Weights of a small mixture-of-experts language model, trained from scratch on English Wikipedia.
Experts: 16 experts in each of 12 layers, 160 SwiGLU neurons an expert, 2 picks a token.
Training: a variant of SOAP for the experts, 330M tokens, 5040 steps.
Below are experts of layer 4 (counted from 0) of a mixture-of-experts language model. Rows are named router (the router's row for the expert), gate (a neuron's input weights, with its number), up (a neuron's input weights, with its number) and show model dimensions 256-383. Each number is 50 + 15 x the weight over its row's rms, rounded and kept within 0 to 99.
After each expert's rows: "mostly gets" lists some tokens that are sent to it at least half of the time. This comes from a sample of Wikipedia text that the model never trained on.

# expert 14
router:62 66 44 28 25 49 50 47 58 51 47 68 74 55 81 54 49 52 47 23 43 85 57 28 39 46 28 37 57 36 26 69 41 15 49 38 47 56 56 65 63 52 42 67 46 27 53 51 49 46 50 55 75 51 41 42 46 45 37 42 36 48 34 40 46 70 44 62 44 57 74 41 60 77 70 23 38 52 49 63 16 35 52 46 74 64 71 40 81 54 72 43 40 33 58 19 41 59 72 29 25 16 63 50 54 36 76 55 79 33 49 41 51 57 38 41 43 24 63 45 41 56 43 48 61 81 77 45
gate5:43 66 55 72 42 72 71 82 45 58 24 52 12 49 52 58 50 09 60 25 55 45 32 38 71 77 49 50 37 46 45 52 39 55 48 64 36 44 43 40 48 49 20 55 57 62 53 45 60 73 50 70 48 17 75 41 34 36 22 61 54 59 61 47 62 42 66 59 75 19 38 43 74 37 40 66 52 71 39 32 55 67 40 14 58 49 39 50 57 37 37 55 34 43 34 34 43 34 36 58 63 75 65 42 82 46 88 37 72 55 61 38 26 58 48 60 43 27 60 51 49 53 32 39 54 68 46 64
up5:50 68 57 48 59 55 54 48 57 50 36 40 70 60 44 22 44 44 23 26 43 69 48 41 63 42 65 23 60 66 27 24 54 40 57 56 53 51 44 34 51 31 56 66 50 38 47 57 87 34 28 57 46 46 87 52 55 44 67 59 63 35 69 69 48 56 85 63 38 36 32 50 83 71 36 47 65 36 49 46 44 55 14 40 38 57 50 41 44 41 34 45 53 41 37 42 41 16 53 42 68 30 53 62 65 64 62 35 50 56 48 62 60 56 52 24 55 24 30 34 55 47 67 47 46 78 70 41
mostly gets: " player", " playing", " station", " studio", "+", " +"

# expert 7
router:50 61 59 18 49 48 66 32 78 27 55 55 63 19 36 45 50 32 45 23 60 25 71 43 64 35 56 65 41 47 32 43 48 54 74 62 65 59 52 48 28 24 49 29 54 23 41 80 57 46 44 42 59 60 21 56 42 62 49 37 06 45 35 33 39 46 56 63 54 35 51 57 19 66 52 39 28 36 60 44 61 49 40 72 48 69 44 52 51 78 61 61 23 52 54 69 75 52 46 44 60 44 76 71 40 45 58 51 72 56 39 54 24 39 39 35 49 43 72 46 38 46 51 69 70 56 53 28
gate0:11 48 54 58 23 26 37 48 65 76 59 59 52 44 49 43 52 62 80 28 30 34 39 33 41 51 40 35 05 46 37 44 55 48 49 34 45 27 60 40 66 56 45 81 39 50 50 12 39 35 69 32 52 55 33 46 64 55 36 76 49 77 30 63 42 40 57 63 24 53 51 51 75 58 26 67 40 61 65 56 59 34 25 53 30 58 66 48 64 38 63 48 15 78 32 96 50 63 54 68 42 57 28 58 68 75 43 33 62 12 53 38 55 34 50 38 45 68 53 69 36 27 39 92 35 53 48 58
up0:50 45 48 43 54 49 57 19 50 44 69 59 55 57 80 43 41 90 40 56 47 56 61 46 37 60 62 61 59 45 39 57 68 28 52 39 72 24 50 28 58 64 51 56 59 51 65 27 43 49 93 43 76 39 62 61 68 45 55 55 64 58 46 75 71 21 56 43 52 55 67 75 51 53 44 76 67 76 42 18 71 38 26 59 47 50 30 71 57 37 40 29 39 31 67 57 51 51 72 27 34 62 55 55 54 69 61 68 50 32 26 45 44 48 55 37 69 70 59 61 54 68 48 65 49 66 79 48
mostly gets: " K", " M", " T", " G", " St", " t"

# expert 6
router:42 38 48 45 55 70 32 57 60 75 48 15 45 56 32 74 36 73 73 74 43 53 41 63 38 57 27 65 55 67 54 34 59 51 22 77 54 35 32 73 47 74 59 59 42 54 30 76 27 58 58 43 48 32 64 47 36 48 41 36 69 18 67 55 65 55 36 58 34 34 32 18 73 41 59 70 51 68 60 32 38 62 60 48 45 55 27 49 38 54 56 53 54 45 55 41 45 71 44 43 48 72 43 11 71 37 58 48 42 30 60 42 54 45 48 75 48 48 56 56 39 55 32 62 39 32 30 49
gate0:73 53 36 50 53 65 58 42 69 37 62 54 37 52 75 36 35 54 46 64 40 59 70 68 69 47 53 44 39 53 57 61 57 44 57 41 43 33 47 42 21 39 69 57 42 30 41 51 54 59 52 55 62 68 29 32 57 24 64 32 37 65 38 83 59 39 58 75 42 41 56 32 62 53 51 51 49 56 52 51 70 50 56 44 47 63 26 55 75 69 31 49 33 51 31 58 71 32 74 47 55 55 41 47 69 46 71 43 19 46 41 39 46 22 50 61 69 58 65 45 74 22 43 67 74 54 40 23
up0:67 51 49 69 58 40 61 33 50 53 29 59 73 41 42 75 49 67 62 59 25 53 44 43 48 28 55 36 24 43 61 80 81 45 49 39 44 35 69 47 15 49 44 66 57 55 46 42 33 57 32 45 36 80 63 59 47 49 13 68 31 50 50 36 34 20 42 74 33 40 78 39 25 49 54 54 29 37 40 62 67 27 61 35 43 67 42 40 28 59 31 96 41 76 31 72 36 48 78 54 44 51 49 54 38 51 65 19 38 79 35 29 48 41 46 46 40 47 74 25 50 52 67 42 49 43 29 53
mostly gets: " first", " between", " new", " other", " High", " same"

# expert 13
router:83 48 67 38 44 39 63 63 35 64 55 63 64 85 76 53 39 66 69 42 36 60 43 80 58 62 20 72 53 22 40 31 58 29 60 30 31 70 66 66 50 72 90 58 49 47 60 47 26 48 50 73 59 53 47 56 54 46 19 45 51 52 67 42 60 32 48 52 55 44 69 41 36 75 53 75 64 45 14 54 75 61 60 46 61 55 27 48 68 31 51 52 56 58 56 81 64 55 41 53 39 50 58 66 53 44 51 36 21 44 39 36 53 47 70 49 38 99 44 49 67 36 32 53 62 42 67 72
gate5:25 47 49 44 29 44 71 26 58 40 52 72 66 28 66 53 18 48 27 44 68 57 58 29 37 47 52 61 17 43 66 60 47 31 61 47 58 48 84 56 39 47 56 43 27 45 47 72 62 47 35 56 46 54 34 56 74 65 38 30 54 43 43 43 48 27 82 49 30 38 50 47 46 51 59 62 66 65 36 49 65 43 27 60 51 32 99 58 71 51 46 33 46 81 49 50 31 26 34 22 49 65 25 49 46 58 27 55 24 66 67 65 66 53 49 68 61 53 46 67 45 46 28 74 71 61 60 68
up5:23 48 40 45 52 41 68 36 55 46 32 43 71 29 50 51 40 32 31 61 21 44 53 37 38 38 52 36 30 53 60 70 53 43 40 50 66 56 54 33 36 71 55 33 40 22 55 79 66 63 36 38 65 46 47 79 65 66 32 33 61 12 56 47 50 39 74 24 30 45 51 56 48 52 67 66 41 74 51 50 60 38 44 83 46 48 72 57 54 47 56 48 55 52 58 60 35 56 48 34 49 64 32 34 73 66 27 45 00 69 57 47 82 62 75 56 52 61 45 61 60 23 45 91 61 60 60 47
mostly gets: " Pl", " German", " Black", " pl", " Sum", " Christian"

# expert 4
router:47 39 65 57 42 36 38 37 66 46 39 39 27 72 60 48 51 56 47 42 36 52 44 58 36 54 61 48 49 34 31 40 40 13 44 21 52 54 56 52 75 52 48 71 33 52 68 47 66 56 70 82 25 26 58 83 50 55 30 53 65 57 38 25 64 41 36 45 53 49 75 79 36 72 44 64 59 54 48 51 68 55 66 32 39 65 74 40 50 59 53 57 50 64 50 71 54 71 27 47 38 23 29 50 53 53 49 51 99 60 43 42 40 61 35 51 28 72 69 53 60 74 60 60 46 57 47 38
gate0:43 40 84 38 33 38 44 42 44 30 19 67 52 64 72 45 47 78 61 58 56 38 67 34 39 19 35 26 60 41 29 38 35 48 63 59 49 53 70 47 38 68 46 51 58 31 44 28 39 74 45 41 60 69 39 47 60 55 33 29 49 55 52 66 64 24 42 55 26 68 68 44 51 56 54 64 46 28 77 65 56 64 44 83 65 44 52 58 35 24 38 48 68 26 73 45 33 63 50 39 42 57 65 36 54 54 46 32 69 50 62 51 71 50 20 57 53 44 47 43 64 62 68 57 42 82 63 44
up0:76 64 49 67 21 51 60 48 53 76 09 65 59 54 41 53 60 05 47 49 32 41 58 33 40 49 52 59 56 57 54 45 26 40 41 51 45 28 42 35 36 78 20 50 47 33 36 81 79 66 56 56 67 52 64 73 62 63 13 58 49 51 40 36 42 42 56 68 82 52 65 50 29 71 59 47 56 40 63 41 58 67 48 33 54 25 33 47 47 41 28 64 74 61 24 51 41 69 39 42 55 59 39 33 25 55 67 32 60 34 61 48 46 36 12 56 66 73 60 53 77 56 64 49 43 49 37 33
mostly gets: " V", " Museum", " Park", " West", " T", "AR"

# expert 12
router:27 41 53 61 68 62 41 43 37 14 48 27 23 57 26 45 46 54 55 64 66 33 60 44 58 48 73 46 37 56 72 34 37 80 50 43 49 40 57 61 28 34 60 36 47 67 59 39 57 53 50 53 03 47 69 69 42 67 84 57 51 46 47 55 85 50 60 19 45 40 55 93 52 33 28 59 62 43 49 32 61 53 43 57 36 41 44 53 24 49 37 60 25 66 41 54 62 60 26 57 87 68 36 49 64 72 34 56 42 64 58 78 30 38 52 51 56 26 42 55 40 65 53 48 54 58 12 67
gate5:48 52 38 45 35 59 55 22 64 41 61 57 57 68 37 33 75 66 71 65 59 53 76 58 41 62 26 52 14 62 57 49 26 35 41 70 61 31 65 48 29 30 67 52 75 60 52 28 59 43 37 58 54 56 42 38 43 53 51 58 36 59 30 54 35 64 54 39 47 56 54 59 23 44 33 71 27 37 40 46 49 34 41 71 61 52 45 55 56 37 55 49 70 56 35 46 80 63 57 54 39 31 64 10 66 58 62 39 77 35 32 34 38 48 40 32 47 34 49 42 41 72 52 42 29 71 65 43
up5:57 37 60 48 57 73 32 42 31 56 42 41 59 75 58 57 48 62 39 80 75 50 37 62 53 47 06 52 30 55 46 52 56 60 46 42 58 26 50 27 54 43 47 40 52 54 58 62 53 52 51 59 25 40 16 46 63 39 70 49 37 30 80 42 62 51 52 48 33 58 51 39 49 46 42 44 19 53 64 48 71 55 53 29 51 30 26 45 52 33 54 36 52 36 54 48 43 28 51 54 55 72 52 53 57 43 63 89 36 43 42 71 46 40 59 33 61 48 39 49 48 78 55 58 77 30 45 79
mostly gets: " became", " As", " served", "″N", " co", " called"

# expert 3
router:50 86 38 36 49 32 33 56 35 44 40 32 53 45 36 43 53 82 56 67 59 37 60 48 59 48 68 68 63 38 44 41 56 59 73 66 71 74 60 59 66 52 35 45 79 24 43 75 75 44 33 37 56 68 54 39 34 84 41 48 50 54 39 64 64 71 28 78 27 59 26 48 50 58 62 39 44 42 56 78 43 48 42 57 56 56 54 71 68 32 41 33 39 60 70 48 53 41 51 27 49 34 57 39 31 31 23 41 71 57 61 45 27 20 49 32 38 26 48 45 56 73 58 57 39 66 37 46
gate0:54 60 50 60 42 50 57 82 30 62 38 60 60 46 80 34 64 42 50 43 41 35 54 18 51 50 58 57 79 29 57 40 44 45 55 47 62 45 46 37 66 06 36 29 77 52 68 34 32 47 56 31 44 45 38 49 77 62 52 54 61 77 45 38 64 32 48 57 59 51 48 41 53 35 33 41 57 32 44 28 77 63 47 52 52 41 71 55 75 34 28 39 49 69 56 58 64 53 31 78 56 24 41 69 37 50 58 55 60 49 55 10 43 52 58 35 77 25 51 71 49 57 70 56 45 60 33 41
up0:43 36 48 49 85 49 47 32 48 27 16 22 21 66 58 59 27 65 33 60 66 53 55 42 51 64 53 49 60 68 58 69 49 32 42 26 62 50 31 69 36 73 65 69 48 58 41 34 65 61 59 63 30 42 57 63 22 48 59 30 59 50 59 44 26 47 45 54 49 46 51 50 59 37 55 73 42 31 77 42 49 64 49 54 58 47 49 68 42 52 58 58 76 50 59 43 37 54 59 41 34 47 67 53 58 36 30 32 30 54 57 51 54 44 48 81 25 49 69 56 42 53 53 20 44 43 66 63
mostly gets: "F", " It", "B", "R", "N", "H"

# expert 9
router:38 56 59 69 35 56 53 36 57 32 61 43 59 51 76 59 28 47 25 38 47 72 35 33 28 73 37 65 35 56 41 52 34 59 55 00 55 24 47 35 55 29 48 61 49 55 45 82 67 60 49 58 43 55 12 57 52 76 41 46 61 58 54 34 37 63 55 28 43 80 52 58 33 64 52 57 31 36 45 60 39 51 60 63 48 41 33 29 67 50 33 29 38 77 47 53 47 74 29 38 66 21 52 55 57 54 46 64 32 82 57 69 30 52 47 22 53 64 22 46 67 49 47 47 59 56 36 32
gate0:44 76 34 43 59 35 39 38 39 33 56 60 59 68 28 36 47 43 33 52 50 43 38 51 30 74 69 23 65 44 52 31 48 56 47 49 59 27 38 36 58 40 12 65 30 51 72 29 54 55 48 28 69 48 46 42 45 28 58 46 41 56 41 57 44 54 74 73 43 63 40 22 34 53 55 46 61 26 22 10 48 41 66 45 74 78 42 50 48 51 57 64 42 75 33 74 52 47 52 29 34 27 51 49 51 53 30 45 45 61 64 52 75 55 68 65 27 35 37 62 64 39 61 76 69 39 58 56
up0:51 65 38 23 50 59 31 66 34 65 70 48 60 42 50 66 68 55 52 61 55 75 49 40 55 58 47 75 65 56 53 39 60 61 56 61 67 52 37 50 34 48 67 31 53 61 34 55 24 15 33 40 55 31 38 60 24 68 62 48 52 74 26 36 56 81 67 48 33 33 32 31 42 35 54 81 65 60 24 57 67 56 45 67 44 81 68 51 52 84 65 59 58 72 23 41 19 45 68 36 48 75 41 57 69 49 43 63 33 76 69 50 61 50 49 40 52 38 41 57 74 57 60 35 37 40 47 54
mostly gets: " game", " album", " war", " politician", " aircraft", " service"

# expert 11
router:57 51 58 44 42 32 68 55 45 60 40 49 29 58 61 38 35 63 40 60 28 28 40 58 35 16 90 28 60 35 34 78 61 55 05 34 56 87 49 81 43 65 71 55 32 39 71 67 74 73 50 72 49 55 49 43 49 26 47 59 38 36 65 48 40 25 60 65 30 30 62 46 36 36 74 58 47 27 60 37 30 20 44 62 56 47 39 26 43 49 65 76 67 51 69 76 57 30 61 61 17 42 49 96 47 56 76 62 65 52 43 43 57 52 54 73 44 56 57 55 47 65 43 66 24 65 44 36
gate0:32 24 80 61 43 59 62 34 40 45 46 53 43 39 75 41 55 29 59 36 38 57 77 43 38 45 04 61 57 50 57 52 60 46 43 60 36 50 33 32 35 67 53 54 41 43 45 51 33 72 68 36 61 24 29 56 41 45 51 63 34 46 82 53 25 38 52 57 52 52 50 49 74 47 54 65 65 69 65 67 45 44 66 52 17 59 32 66 57 61 47 61 43 74 39 63 80 65 54 55 48 78 57 39 37 53 61 71 21 38 60 37 62 80 54 39 26 44 55 63 62 70 64 67 55 43 29 56
up0:49 69 27 32 67 54 50 32 24 50 34 65 62 27 42 61 65 43 69 63 48 76 38 50 50 29 39 55 65 36 44 61 69 41 55 77 50 86 54 50 44 58 63 58 43 63 59 47 28 42 63 41 64 36 39 52 51 50 67 56 62 41 56 69 58 69 60 63 67 45 57 46 68 65 15 33 58 38 44 62 51 54 42 66 41 57 62 64 46 50 68 42 51 62 55 50 44 30 46 61 45 48 49 48 83 19 61 31 48 50 60 57 50 45 21 52 34 78 59 49 65 25 42 59 62 65 43 40
mostly gets: " de", "ley", " William", "′", " Smith", " Washington"

# expert 2
router:56 57 66 55 40 28 42 59 65 29 62 45 64 62 31 40 43 66 43 47 24 61 36 58 42 17 58 48 55 74 61 69 40 45 58 54 43 50 72 34 55 76 48 73 33 29 75 58 57 58 37 73 44 63 33 25 53 37 52 69 61 45 70 35 37 69 45 38 46 83 26 37 54 55 57 28 15 47 24 65 38 59 55 47 49 48 63 21 51 41 71 47 32 36 67 28 58 57 60 65 13 57 55 55 65 58 43 59 34 36 67 66 44 32 59 42 37 38 40 47 78 62 36 64 51 63 40 70
gate0:54 30 75 33 29 41 40 67 36 42 40 79 50 28 80 40 69 54 42 35 57 49 38 55 61 32 37 51 35 49 54 46 37 44 38 82 54 34 82 86 61 51 62 48 47 44 42 43 42 69 62 61 51 47 39 14 65 56 00 71 39 66 46 40 67 41 43 51 51 34 46 56 33 57 55 43 36 63 31 43 50 39 65 60 60 56 60 39 70 30 72 45 59 53 39 59 51 36 39 34 49 21 52 79 37 43 60 35 50 66 66 34 40 41 60 74 43 53 82 66 90 55 93 58 36 43 31 36
up0:62 52 20 48 43 48 48 55 16 40 37 38 57 50 52 49 63 34 62 50 56 57 55 27 59 73 17 44 54 20 35 50 38 57 79 31 30 59 53 64 68 58 31 42 54 63 71 26 53 26 81 37 88 43 51 56 58 64 78 46 51 49 64 41 57 53 38 58 58 34 81 73 45 40 66 49 49 48 46 54 39 63 41 38 56 38 37 39 42 44 37 49 48 39 76 68 40 37 84 60 66 47 50 54 42 45 60 60 37 69 55 47 53 53 49 53 69 60 44 54 37 46 60 41 86 50 53 39
mostly gets: "K", " Mal", " They", " It", " Mar", " Ber"

# expert 5
router:54 52 53 86 55 44 53 57 11 52 35 57 48 63 70 38 62 52 35 47 45 70 42 42 61 45 61 33 52 20 50 60 60 55 55 21 29 53 63 31 53 54 47 61 37 56 66 06 60 50 58 47 42 52 73 41 41 46 58 67 44 68 62 62 52 53 55 53 47 77 83 65 61 50 41 43 69 47 37 75 57 34 56 54 56 25 52 27 62 28 27 44 53 49 51 43 26 29 62 57 42 35 31 52 40 55 33 37 04 49 51 46 63 61 82 34 51 42 40 52 70 49 58 25 55 57 64 77
gate0:39 44 44 53 50 57 50 55 75 43 53 37 53 37 60 62 58 71 61 37 35 41 48 59 61 28 16 94 28 51 37 36 40 39 69 64 64 46 61 50 37 16 65 52 59 55 64 67 53 41 53 31 38 43 37 36 45 48 46 43 51 58 57 53 70 59 40 78 58 45 50 33 42 72 52 54 56 66 64 34 42 53 55 51 42 67 34 67 32 53 59 42 60 66 52 42 46 72 34 59 44 15 59 21 61 27 65 64 49 74 50 48 33 63 51 79 58 33 77 58 62 44 35 53 19 57 36 13
up0:18 31 67 57 56 53 51 64 59 60 43 54 51 50 44 40 52 61 51 66 27 60 55 46 25 55 57 11 82 56 51 27 45 35 18 49 46 51 44 61 66 61 21 75 37 56 15 66 70 47 46 75 34 57 30 52 47 45 44 69 36 59 51 44 37 48 46 39 39 41 69 66 70 22 67 25 98 37 36 32 55 44 63 24 54 66 40 71 60 41 63 65 64 26 39 32 52 49 71 60 45 48 65 43 57 49 62 30 37 20 37 57 60 38 43 46 42 16 59 50 67 61 47 75 04 52 68 80
mostly gets: " K", " G", "ments", " O", " Museum", " other"

# expert 0
router:65 31 53 50 59 58 46 73 29 68 24 59 52 49 21 59 30 40 35 47 42 64 24 52 47 38 68 36 52 48 18 62 66 60 37 50 43 38 41 57 47 48 40 61 26 44 63 62 56 38 88 71 58 33 59 61 65 50 54 62 38 46 72 55 63 36 67 42 49 26 88 55 57 51 66 51 72 78 53 70 52 40 52 33 55 70 39 42 18 91 61 45 56 57 62 44 52 46 34 35 56 50 37 53 66 18 51 55 63 34 51 58 36 81 30 49 38 38 58 51 55 39 32 45 19 33 43 60
gate0:48 44 51 52 61 31 29 39 15 71 41 52 32 59 18 39 62 71 30 41 46 24 48 49 27 75 75 69 49 34 50 46 48 74 58 49 60 65 41 59 65 89 38 43 56 64 49 70 58 62 37 25 44 65 67 52 42 29 15 33 62 65 31 37 71 55 72 36 44 45 45 54 53 39 31 70 24 59 38 35 49 46 45 41 80 30 61 29 59 38 20 72 36 68 35 67 48 47 63 37 60 49 47 62 38 56 57 37 66 30 37 42 56 54 49 54 79 54 37 45 27 73 77 37 42 52 67 62
up0:43 45 68 59 64 65 19 70 31 57 58 49 71 40 51 40 60 56 14 34 68 77 45 69 34 54 36 42 64 35 65 52 36 39 33 38 22 38 49 48 45 57 19 46 49 66 28 57 42 33 51 26 60 53 32 74 40 47 44 41 21 67 27 39 51 53 67 67 60 65 55 54 20 60 45 65 67 42 42 00 37 69 49 42 37 65 50 51 48 60 40 41 30 40 71 48 50 38 48 46 81 63 57 54 24 67 61 72 59 72 33 48 54 52 59 39 72 33 55 33 66 66 09 68 76 23 68 72
mostly gets: " |", "==", " Z", " Y", " Mal", " Green"

# expert 15
router:65 36 85 68 40 38 77 50 50 49 45 30 59 51 52 28 55 33 19 45 18 52 69 47 37 62 38 76 50 29 49 46 65 54 50 53 58 76 56 38 50 64 44 30 37 44 53 60 52 48 25 56 62 64 62 53 57 24 29 53 35 40 82 47 27 32 41 53 55 28 45 50 30 53 55 79 47 49 48 41 57 58 73 64 50 47 41 41 38 59 35 91 80 61 67 81 42 33 44 63 44 40 40 48 57 53 52 28 50 49 63 38 68 35 57 59 48 99 75 59 80 50 62 37 38 33 70 37
gate0:36 58 50 56 40 26 49 52 55 33 56 70 42 45 42 45 43 57 69 48 60 67 52 51 39 23 58 39 58 18 39 71 38 56 52 48 56 58 60 28 43 68 56 54 57 32 48 43 36 68 66 67 32 62 56 33 48 74 42 63 26 45 38 56 18 80 45 44 44 25 68 51 54 28 61 40 39 54 22 43 69 27 76 47 44 70 63 39 50 48 62 53 40 51 46 63 46 34 43 36 49 71 60 47 45 72 32 45 48 35 40 45 62 30 41 30 54 50 59 52 75 61 57 60 52 63 56 53
up0:44 50 27 44 33 45 40 56 63 44 55 71 61 36 32 53 31 70 33 51 32 39 44 51 63 39 51 63 52 55 75 42 44 50 37 66 28 55 69 66 53 64 48 60 36 56 48 58 55 48 50 70 56 44 85 52 57 57 38 60 22 32 47 43 44 38 41 42 66 40 65 55 41 50 62 53 30 45 64 37 76 32 28 41 63 83 47 54 75 47 31 68 21 48 57 45 60 45 51 62 39 46 65 50 48 70 72 72 44 73 46 52 36 57 50 28 75 42 57 47 71 59 51 46 62 25 07 72
mostly gets: " German", " became", " British", " their", " role", " Black"

# expert 8
router:73 36 46 49 30 38 24 67 54 47 84 26 43 53 55 57 37 48 68 56 33 57 49 35 71 30 73 75 42 62 59 32 52 70 51 65 60 55 56 33 55 47 49 37 43 36 33 58 42 67 42 19 66 53 33 48 42 43 41 26 39 34 49 57 58 62 28 51 40 39 53 25 41 33 23 49 54 63 49 65 48 45 31 65 43 45 35 48 50 48 24 49 32 45 64 22 63 63 41 45 72 64 44 41 40 40 79 37 15 67 41 25 36 47 37 46 75 47 57 48 41 51 33 42 60 43 33 55
gate0:40 29 49 57 55 50 55 66 39 43 48 41 54 81 67 67 59 31 23 64 54 56 51 67 55 40 30 71 44 67 54 34 57 42 40 61 66 32 55 35 70 74 56 29 38 56 45 47 31 52 58 45 33 45 68 50 34 26 13 65 42 40 47 37 48 82 39 43 52 45 52 53 49 83 12 59 67 67 49 12 50 56 75 62 63 35 67 58 34 49 42 69 19 54 40 34 29 51 34 65 42 51 33 68 66 57 68 16 41 32 38 38 50 70 72 53 60 40 63 45 34 26 50 57 41 29 56 64
up0:15 63 37 62 80 30 62 57 58 49 41 55 64 49 56 79 50 64 52 46 46 37 72 43 31 34 59 63 53 72 61 59 51 48 37 34 47 85 42 54 49 17 68 46 53 49 29 30 45 71 57 32 51 80 45 50 48 49 74 34 56 52 10 15 57 56 24 69 80 41 67 44 42 69 46 31 74 53 43 56 53 62 38 53 63 53 69 72 37 32 47 45 39 73 31 59 39 22 42 42 48 57 55 39 69 69 64 36 42 48 44 56 33 52 25 11 66 64 52 54 65 53 28 41 63 54 30 36
mostly gets: "_{", " ==\n", " war", " ===\n", " India", "\"\n"

# expert 1
router:29 49 54 66 49 60 47 28 56 34 60 36 47 63 86 61 55 49 51 33 45 47 72 41 74 68 29 65 32 34 45 27 30 52 49 27 43 47 52 53 30 36 72 40 42 70 43 13 34 63 36 34 35 35 58 55 29 35 36 43 59 47 32 48 55 25 59 42 63 48 58 67 40 55 12 64 57 33 53 17 70 53 48 71 43 26 57 37 57 24 28 68 55 54 45 65 45 57 44 51 62 44 45 51 50 78 62 48 39 65 40 37 64 21 68 60 63 69 65 55 32 39 59 43 80 66 62 43
gate0:58 51 52 69 50 70 50 62 31 24 58 58 61 87 79 49 71 39 59 46 64 47 55 35 71 71 31 27 48 65 37 23 43 37 46 32 47 49 33 34 84 57 38 50 67 71 41 25 48 35 31 43 23 50 53 70 45 58 50 46 49 41 56 50 34 38 29 74 67 56 74 57 59 63 47 27 78 35 45 50 21 65 46 61 46 70 64 40 62 38 52 57 66 44 45 40 54 48 46 39 50 40 52 55 42 91 51 68 50 45 80 49 61 43 76 44 46 54 45 50 70 69 76 36 69 48 60 59
up0:60 49 32 32 56 33 59 64 57 47 32 45 42 16 29 37 36 23 32 53 57 37 51 49 30 52 59 34 21 49 56 62 59 59 37 29 30 39 62 71 30 48 42 74 67 38 63 56 84 74 22 57 45 67 51 57 62 47 13 71 33 51 59 43 36 40 38 54 12 48 28 62 30 69 52 64 45 28 60 44 47 35 51 66 30 37 74 26 40 46 44 63 55 71 75 54 32 56 39 63 32 61 53 65 62 40 64 37 58 67 55 20 58 35 41 72 46 48 52 48 36 53 46 67 49 31 47 48
mostly gets: "ust", " land", " way", " birth", "act", "ind"

# expert 10
router:37 53 56 33 68 72 40 58 50 39 29 60 56 60 28 47 78 49 51 40 62 59 72 60 70 72 26 53 43 47 38 29 38 29 79 76 47 38 56 51 62 54 35 50 45 63 46 12 30 13 64 38 40 27 82 46 41 60 57 65 41 52 36 67 69 50 49 60 70 42 65 68 79 71 33 31 71 80 38 47 79 67 62 38 41 63 68 68 44 66 60 51 52 44 44 54 34 51 48 53 56 59 34 17 48 46 20 33 59 16 48 52 54 45 58 50 38 31 75 52 48 46 72 44 58 46 63 74
gate0:57 68 42 62 65 79 53 69 37 73 24 67 54 31 56 46 44 39 56 55 67 46 66 32 62 58 26 75 54 51 35 62 65 69 51 60 40 41 66 71 62 48 63 33 66 80 83 48 46 68 63 38 55 80 37 47 57 42 50 39 30 84 37 50 67 27 31 60 59 64 54 40 62 59 52 69 43 48 18 30 54 61 25 62 38 53 12 56 43 63 57 30 55 51 59 19 49 31 40 07 64 45 34 53 45 31 35 69 72 29 77 36 47 53 66 64 55 68 57 32 46 17 42 58 66 47 64 66
up0:67 55 56 72 52 97 67 56 38 52 21 71 39 30 40 35 38 39 48 48 63 55 63 34 70 53 28 62 60 34 36 69 62 60 49 49 57 58 50 73 71 47 54 37 45 76 69 44 35 77 66 36 42 79 41 51 61 52 43 40 29 62 44 44 70 40 22 63 68 62 41 43 43 63 53 73 29 63 39 43 51 63 29 65 50 58 15 62 48 63 71 42 53 54 54 41 40 37 29 33 54 37 40 50 39 42 35 68 64 36 56 35 77 67 77 63 47 48 48 32 67 29 44 69 66 59 67 77
mostly gets: ".\n\n", ".S", "\".", ".\"", "_{", " ===\n"